{"n_experts": 128, "d_expert": 128, "d_shared_expert": 0, "activation": "tanh_gelu", "moe_layers": [0, 2, 4, 6], "normalize_top_k": false, "balance_loss": 0.00289, "lr_router": 0.00105, "lr": 0.00118, "beta2": 0.95, "grad_clip": 1.0, "train_tokens": 978500000}
Below are experts of layer 4 (counted from 0) of a mixture-of-experts language model. Rows are named router (the router's row for the expert) and show model dimensions 0-255. Each number is 500 + 40 x the weight over its row's rms, rounded and kept within 0 to 999. Numbers have three digits each.
After each expert's rows: "gets" lists some tokens that make up at least twice as much of what it gets as of all text; "comes after" lists some tokens at least twice as common just before its tokens as in all text. This comes from a sample of Wikipedia text that the model never trained on. Tokens count by the router's weight.

# expert 78
router:483499484516515499487491543492517536494488476476456512493455507535486512409540503508481447560433553561516495482493504496481526465545469526535462545483582482506508461566495500492509536447506448517498524584470586507524443530516480501479512511434492433395521544443477586498449451540572510478507504491445515512401450502472488483520532465522475550590499445428514483492447513413571513516441468517521553442546544493530515474479504486496491508469507511510571531495496504415493440469440480555471490470529444501470433477456481523471459483507479525543519454511545540533595592435459500461554524451506476523423479547462373565539549491551525520446499436499510455486495561511555523505493456499414477444507536495464509524474523464557513482497455512449543495620519428538475468532535525
gets: "1", "2", "3", "4", "5", "6"
comes after: " ", " (", "1", " +", " −", " $"

# expert 67
router:514557471505476584446533549539555512502502465491444489503526497500457532463528569533549563536572468544502525528489474550449476555504495510483499469485593495480565513600530531551507459476531510506524524509500486451488446443554514464470489437540586446440480513477545481506515497550500569434515472448476465558442519464555407442499506474440461549471449493505522575516501488443517518465488493500457524460466465462532538472451484525423517554496496562445495499488480507480472511536487558542498476433433513444462581498564512453527530485449431565475515501517474514480518511491549509450537468469555454471506521440512544469520607551461510477493457495442491503496488493528537525477522498535514480534443463490431517535502432563444414553535438536490471560596423489502502499394554462
gets: ".", "\n", ",", " and", " but", ")."
comes after: ".", ",", "s", "ers", "es", ".\""

# expert 72
router:499591475550507499430491479493450436493453532527445547522416450476493456423485466537493463514466513539507577556546470470574474490523563516538491455550484479569491473486548479533468553473454479496443496468490534474531491522520487492467531591480435488558460583456429567535503491507500513446520538496508484479464408564522465444567533482472453468508552504430554502544471439478432557556525522465528503514475475484435492483502485583563453503516495472502483492494533516528548458448502486442470453483521539476532526452452456515525475464467431472510459572486491460522506456436492438560482486516473465468483477518420548561510520471591459463504551494419390490590510460515502526451497551484380464539512511504497477511502444475493494540525561508468530477486525500424507473545457518
gets: " |", "\n", "-", "|", " ", " Year"
comes after: "\n", "|", " Win", " Loss", " MF", " DF"

# expert 70
router:484575518494498473445525537545489453543488508565484547572479417467546437520466470536565528526433475437523585532481540510536513537491540575496463479561548447465541525561522454497439553429543504530429483567502492524535443553552453468524473600468489507551435505469457542502477463489463485485493539524527459475438454551495461451530512517480486469487558486442539538594464514485471558570586504517490520506500448515500499454575497542509523505535477412495510468575515534528498485497461456504386472502469570444545493525439516580411506536517445490548534494517501506509523501434449511551519460459507456520430478504560498563496522425534535450552511496499440481523494500560491532464565523526445434437495488475550499519505452457537536553492499477520528485506489522478448457495468519
gets: "\n", " (", "===", ";", "|", "("
comes after: " |", "\n", "|", " medalist", "|---|---|---|---|", "|---|---|---|"

# expert 94
router:461537486483500474521561573450495541526541535541512546473491482514523517450522567516458527513569479526543431487444508595422422527512523558442476491493542514500498564506582490514553501492551593534562503477469523529547472445519477453483554497500537484482408534468427534509510443482563549478573477477532506479402535470543459457439568498451460550461481473473521547521474443500522539498486466494439495522488485509486562471496546567449450479508484509481486562474470440490517484558474504471505487484424559508429557552502422497546491550505467538481453477430457517447603513456561495446467489435553536484463546464490460455487573588471504456508526520512482458461516487544500532532518528475514408508458546509481473506463478480474534491556419471497482548512460510543455520417500461
gets: " that", " it", " he", " there", " who", " where"
comes after: ",", ".", " that", " said", " is", " \""

# expert 65
router:534512473474480550462539560481463456538518448518590498472490583482420518429482538450483429533467532511499469470566448440535544547430486448470475515512491497521421541487525410525382492506520569445519496474509501503498519501494538503588538534439478428463513478479522516504507475567518471561501520463485527434468483461444551482530444520446530557534521489471524564457512498432498558502542474544583514521492555496487502428461456600447399540501441547501554549512545498454468493473551517461525451539542496501477461486459547494527487501553525451579560422525564486464524515461480455472494511482465481453526465509516505594480514540470486437524459525480490418481513552506473540476528449470520517491458533460508450495449557517496419477543513439458479513570457453494472484495496526
gets: " |", " ", "%", "|", ";", " −"
comes after: "%", " |", "0", "8", "7", "6"

# expert 112
router:556458512526513463485499536477496470464542480521471608515436503493517474546512451489513453489525504479490548512493492512576504522538531453429481423507538529559524535515457449521526537495430503552474562479540560457537463513528490463435556448546509459526432570521425528523465488480499591507543527505511525467493554480497466471478572471598538446529493542447469499438470548440492467564505506481468566483481540455444553463547493435476508463521503465520502427424538461541509524544514466478509521455555507573550481500489379493474531534425472526489432507480473568476514476466520574529463437522510526578502553413432542512526500532489438512443440563493511559477576474485532511526498486513482501531446521480507490527491449535497539489496504545430448538483512448464450579513566432
gets: " |", "-", "|", " the", "a", " The"
comes after: "\n", "\"", "'", ")", ":", " Title"

# expert 76
router:507476498570431484456431551441523529533519524433430468520475499543485446502533474502445495506500531509533463463529455450473519425494485520523503502484568442459476531548488488447438512422448505517525554547518561447547409522482494593441512542479506480469540553439464506489488528543520509499440516538504488474492496523438446490510492470470471515516505509457492463446513546474512494477508550564505528507557540549525480482501478467542512542585549544501554528533455527470531517426494529519557554543531529455448494468467530462574588448541465487584521572517541498567518573457448531444576526518461451493533521450519398485537478467440524479449447450543468522529447504441505519480478570576472529503524486461495529533499567491511389559495428508485533444537552547531529446529495461
gets: "0", "1", "2", "9", "8", "3"
comes after: "0", " ", "2", "–", "1", "9"

# expert 89
router:453517478529494461541483464476544442514482561528571590539481540438548464514480449532583495525408553476525489406487530437548486469568493545562499522510502446450521552466518513501526516532459476465438444491495504533455496468525472506558445520511500578512449479429532506495496453478483477476470480525453553520530461538513471542555486543464530486478472482465458497521471515511496555549511518551492504495531486524454427482545513510549507574490529432404476469573515561502565472516433493526440543476489514484522505561440520582481490444536489461520554487456465486432510558506472469543474513420548476497463492537471443489474443449563557454429457525496439485473486507535559435463487619552489438503527533474499501456397480429552512501526460456469522423509511546486540497537496549
gets: " U", "U", " I", " medalist", " Al", " South"
comes after: " |", ":", "|", " (", " the", "-"

# expert 102
router:474519507499535518495428500543560479510485484486450466511426504487480474482511571485444420472504541525483502477443538521483502515531533512607468552489532436451545560568476525542513485467484493465546567553497486466542478493484469545507534542481514475461564473526451476435524511520507467471418486524525505493541468521455503493453508493440475562490426458463458477393483508475517454498406555532475528409567448500506431598470517461498553532494546560467528542491455476495503500472546521554518541490536550533450482471451451536545534494519494576584437499495498513547439579454504566459530496534536451565517508520516411446505528539529509519423518497523546549502441505476490575496445599514406452484547538497567548515540530536513505498525476574534530509537524547470553470524528494
gets: "9", "1", "8", "0", "2", "7"
comes after: "9", "1", " ", "2", "0", "8"

# expert 123
router:468526505510505544509439587503565425527471508477467596505536535467521466492530460421531558492482539493540440462533454549445452455487551471492493483461523519550481515574444501470514499519461533565458550505496582519473457519460431496472414462538426506544476428528510477551529504501476561529429541544468550512509518451498479489479567524554491471520485492541477502443517515478544551470535523530489509536496572527458530534489499496545582502504523547395474518478531451539498533542448533486521535508497492526459541484533410508439545517450508534484538452457535503517472531495543483500489528506488571545442539528493516441513527519554539474515463569473490570445500559393558500487518434566480466424513457512491498556556468464528545529502521484497566411506596474447500454509579432
gets: " |", " ", "ig", "-", "b", " transl"
comes after: " In", " in", " |", " Ad", " Ab", " Candidate"

# expert 81
router:494526533500447472514566493512431535511458471479516470517519505451493592477506487565441525457501515480462496489462523463496418441533453491512531581526475499603519549468542524455431464547474484497517477510507460522496536491572499517514441602460484503548530464509513545477508515493501441552544531463554545574611522513558551610455516512526425571449511489461570587565457472508539524584494487532517493509523500482538484484523500465464483542442495505515494553424448539481499538546480475526448477536563545517449497536512427542508463527521478458452585524528496509425448498511478476571525523482484478493541481527502506483575512455490513543601504472464492479472474506498475481462461512512430481490538433415495495542509578542493470460476549509514521598552574483541452523542527519
gets: "at", "ic", "ot", "g", "in", "un"
comes after: " F", " W", "f", " St", "F", "w"

# expert 120
router:453566508550529489487551532474555490475497561496499540499484537568505509535429516473558494557467498429455479438588517484502506491422492515430464487521463522527415475552530442475481570506495528519437434489504475514501471512488447490505487479476491478475497556444508572521511461486471508538527507525535469527522479534481514480531547458538517500539533455472443509538555480461567504531550496534559555517530563556471463484542472528500498510493524483413527485537591479470530517405439526465437446541462508526505528525488510575510516535547443479579588410480483526474571495449518517524542446401485504554465492506538481548489493443445551585509431471426469457439480536477530522470519467564414505531526419445477462523432533432503466534492498459488452453573519479530434521541508477
gets: " ", "3", " %", "2", "5", "0"
comes after: " |", " ", ";", ":", " Mount", " Lemmon"

# expert 116
router:550477490479442493447485496504454416484548446490527439560497532458442545528519540498562506519417538424469581475451549514554515492506505492509545492485458522516468453451496487438523481468411473479445487470517476513521517506563462484583476510433547500538530501411440451498504508474542428548556493470580484494510462544511491480537460507496487475499499509536527443592406516555495478524553521553465508432521503541413526446535503499559471472500536534533505506557502532495524488392430433401438549490513486493543490502454532516469513499446459501547489531460447500565449461495423496517501486449478503554490426518435537458485433521480519441426482550558498530512522493595467471549504524482423475444508511579488484505441514505550452486500527570508503475481519538521443506545515489
gets: "\n", "|", "=", "-", "ou", "ie"
comes after: "\n", ")", " H", " T", ";", " G"

# expert 106
router:510536458467523491418464485519551515474525459480437483516513524535462494515521525502517534536580509518499556525482452500506416530546477524546501439505565490456538511561537558533525421466548554484540500492439476424462446456528547499481493425584572473446444469461526489555508601531500556480526478466445474499469494507535455477524481526471446503528442479532508559427558504525480554451444490571425535462460467511526513556483533515449563516530540570484411508504511512466488514563492594511524530464493522511471516490528488474570562474477527554531461507501484508500534490527570502484528478500520471474521537455580478442462571553458493490471457508505563547517455528495529535455532576509487541510442501547471515522502476532470463561499367545454528560507453487439554469398548516
gets: ".", "\n", ").", " (", "8", "4"
comes after: ".", "\n", "1", "0", "9", "8"

# expert 92
router:444499520512527509450582506467469514581509527484521537481522497467513520492550448469494505489479479429460476493461526462415535455495511522598557541441491467489550534477482590459429465490408448450491484488471576525555575495511482597490544497462545514481498493522473568470441470525493465483545446543547514501574446466504501506448469536488536552528500460501587503533470512474554438468453540513562497519509526488498535482416461474525525466525447498478533512466464529422516470513513481500477507571588509543416461551505499523509533489507479489490520455502570501542469499491437550459462534530489528483541369545436532523582412457531494526540539507512499501571469557460482456460465489460458424480491519602520520574561466518545486478487581498450540521474509519497510449489493472
gets: "i", " |", "o", "e", "at", "ro"
comes after: " S", " ", "S", " P", "P", " s"

# expert 115
router:513472520474490436520592518505414453512530500505509487555480530537479515493519518438493537519488474411445516453546487441403486499469537491586555446539438497472430487502501527487428515498500459534501469450497449512463542534462522493524523503487524579525474511407539545538455494521434458511435545513550456511465544500462505509529441539479594524490532494520576505561432462494477448469535570559537508573550571545511463456467509561526443462494467428453565525513525556544520457420504488455514503516480511513466449531488528512561515539560471488525555441475592530524491462517447486488503499473495538481528516447529447531482477418517564578518470515479483459501424517456464501447492491525438459478522528513500496492500491439508341537513457546508474522527535507522494448537462531
gets: " |", ";", " season", " Qualification", " Date", " km"
comes after: " |", "5", "0", "3", "4", "7"

# expert 114
router:503540499479451492479414489506480464465484515473557465447526486481456454572436568514474486408527558465494513526457426501504484516464489575502520478563549476460468501518451466506536499485499545547552471479460459490518487453443526465588535504508451508504500459408475466509519470510487481565518463474534564476483468453459563516501488517466474473471537428526520508500545526563492565496484514487418423467473495488497536519578564585530533516479535452480457528451449525466471511485489558460491524449513437562509415557443515475561496479525527509528428453446501418437454549562555475546445526538547439449468546483592452483464454475497577427519472465481484467493511490519420493474521528511558492519465527537509443466473524452524459518559481481531540471527418593503461570483461511
gets: " was", " He", " a", " he", " as", " his"
comes after: " He", " was", " and", " he", "-", "."

# expert 121
router:508443501542542595462549431548422527481544507464508459562484538517468482471510477466445434466511465507455450436432427419415491497534554573450478481480429422535540493521499601484525540521486442492501540513469544599498523534440461521497483570521531520505514502515570538535477483563463469594518464507535528527521484510451467513472500471421500551539558500490520475526461435461524485507493518555559547532462495505471481499469552479532536506475575553464593552438440505500532469504582498527529487473516455497457462478499506466488527479496441481476470525492549505469445544490473505487445489487506543454539398517489444498516462495547463460491534532511465518569456488450466473512507470487492481423536489553498503515551461501530481391493603529488476513471555556476554452552511537
gets: "s", "S", "ous", "ons", "ers", "e"
comes after: "-", " (", " P", " \"", "(", " c"

# expert 110
router:463458507481479498495515491508435538469420490532514520487543490503540540535530461568492486487446544482441497453527518594536525538443507523572501568486473541568498499522414437445523452533505558487509509564538515526503483537554438554514487574496435480453521459565488478583538571508538495486508507481516472513540548539493482614437557515564467476480487493571483483530563522538559449475536491527493534508559523537488528513449481504480543489473465506476453478527572439548410511542448506544483524491546473491416532449559464487501508565507568522464485538538487534490442450405445540527489551528515506527444491521482399484532473511535444526585519489498530480462456501499531466452482563553425439509513441477518512522498546512545522426467532474540530420478573526514474554521556480
gets: "ad", "b", "id", "at", "ar", "d"
comes after: " V", " Ch", " M", " Am", " Gu", "Ch"

# expert 85
router:472550527543492412552554458530413492518438540483468426516543460503502486423516444455520549520528495488519563487494594613514556472486433465490505533474521597551529399501443466438522455511525502493482468524537530561476483566519510554511492447545489471509478498525491500538500549507542477475456514496551448478488504504530501565418475489552517454446470535545431417498443507541513448475570471486471526569543455537487527537505537418509445546508465544513474500511506484510474482440470432487474472503501533429578472508532516436498458560521551469405491569536504539488558456415523505543532509516488460499511553443527441508548495467421436534495520452495542513465566517528489432590443472458445481472483528494463485531522474482496509458465514476563511517488520472498466482483560491
gets: "k", "m", "M", "f", "p", "T"
comes after: " T", " M", " Che", "T", " K", "M"

# expert 79
router:525482494482454525461509474505446395509455494504504525454422445489405512526495541510480420463468453450438510545484475508484501557497592443576440441570488499465423463554509501512551498446477500517464525504484486442504498507397501491517524603455463493503480570423455510484520473458513450542508470555519505552504457479489562511536473476449477483475534541529538492452472479477465532523502477524473448531477542502480407502507523515553489528503461481503542492502551537480503485421483463415490489499509469537551441468455513527458435514545453500525465463463523447508397546558493544502502537470489448477466436556505526427508461472481459525494425442475419493526561508545453511575445507525459551465522524542459515455447536484443510453571553577494466476520473539471546503592534462
gets: " is", " =", " /", " a", "-", " was"
comes after: "\n", " is", ")", " /", "-", " ("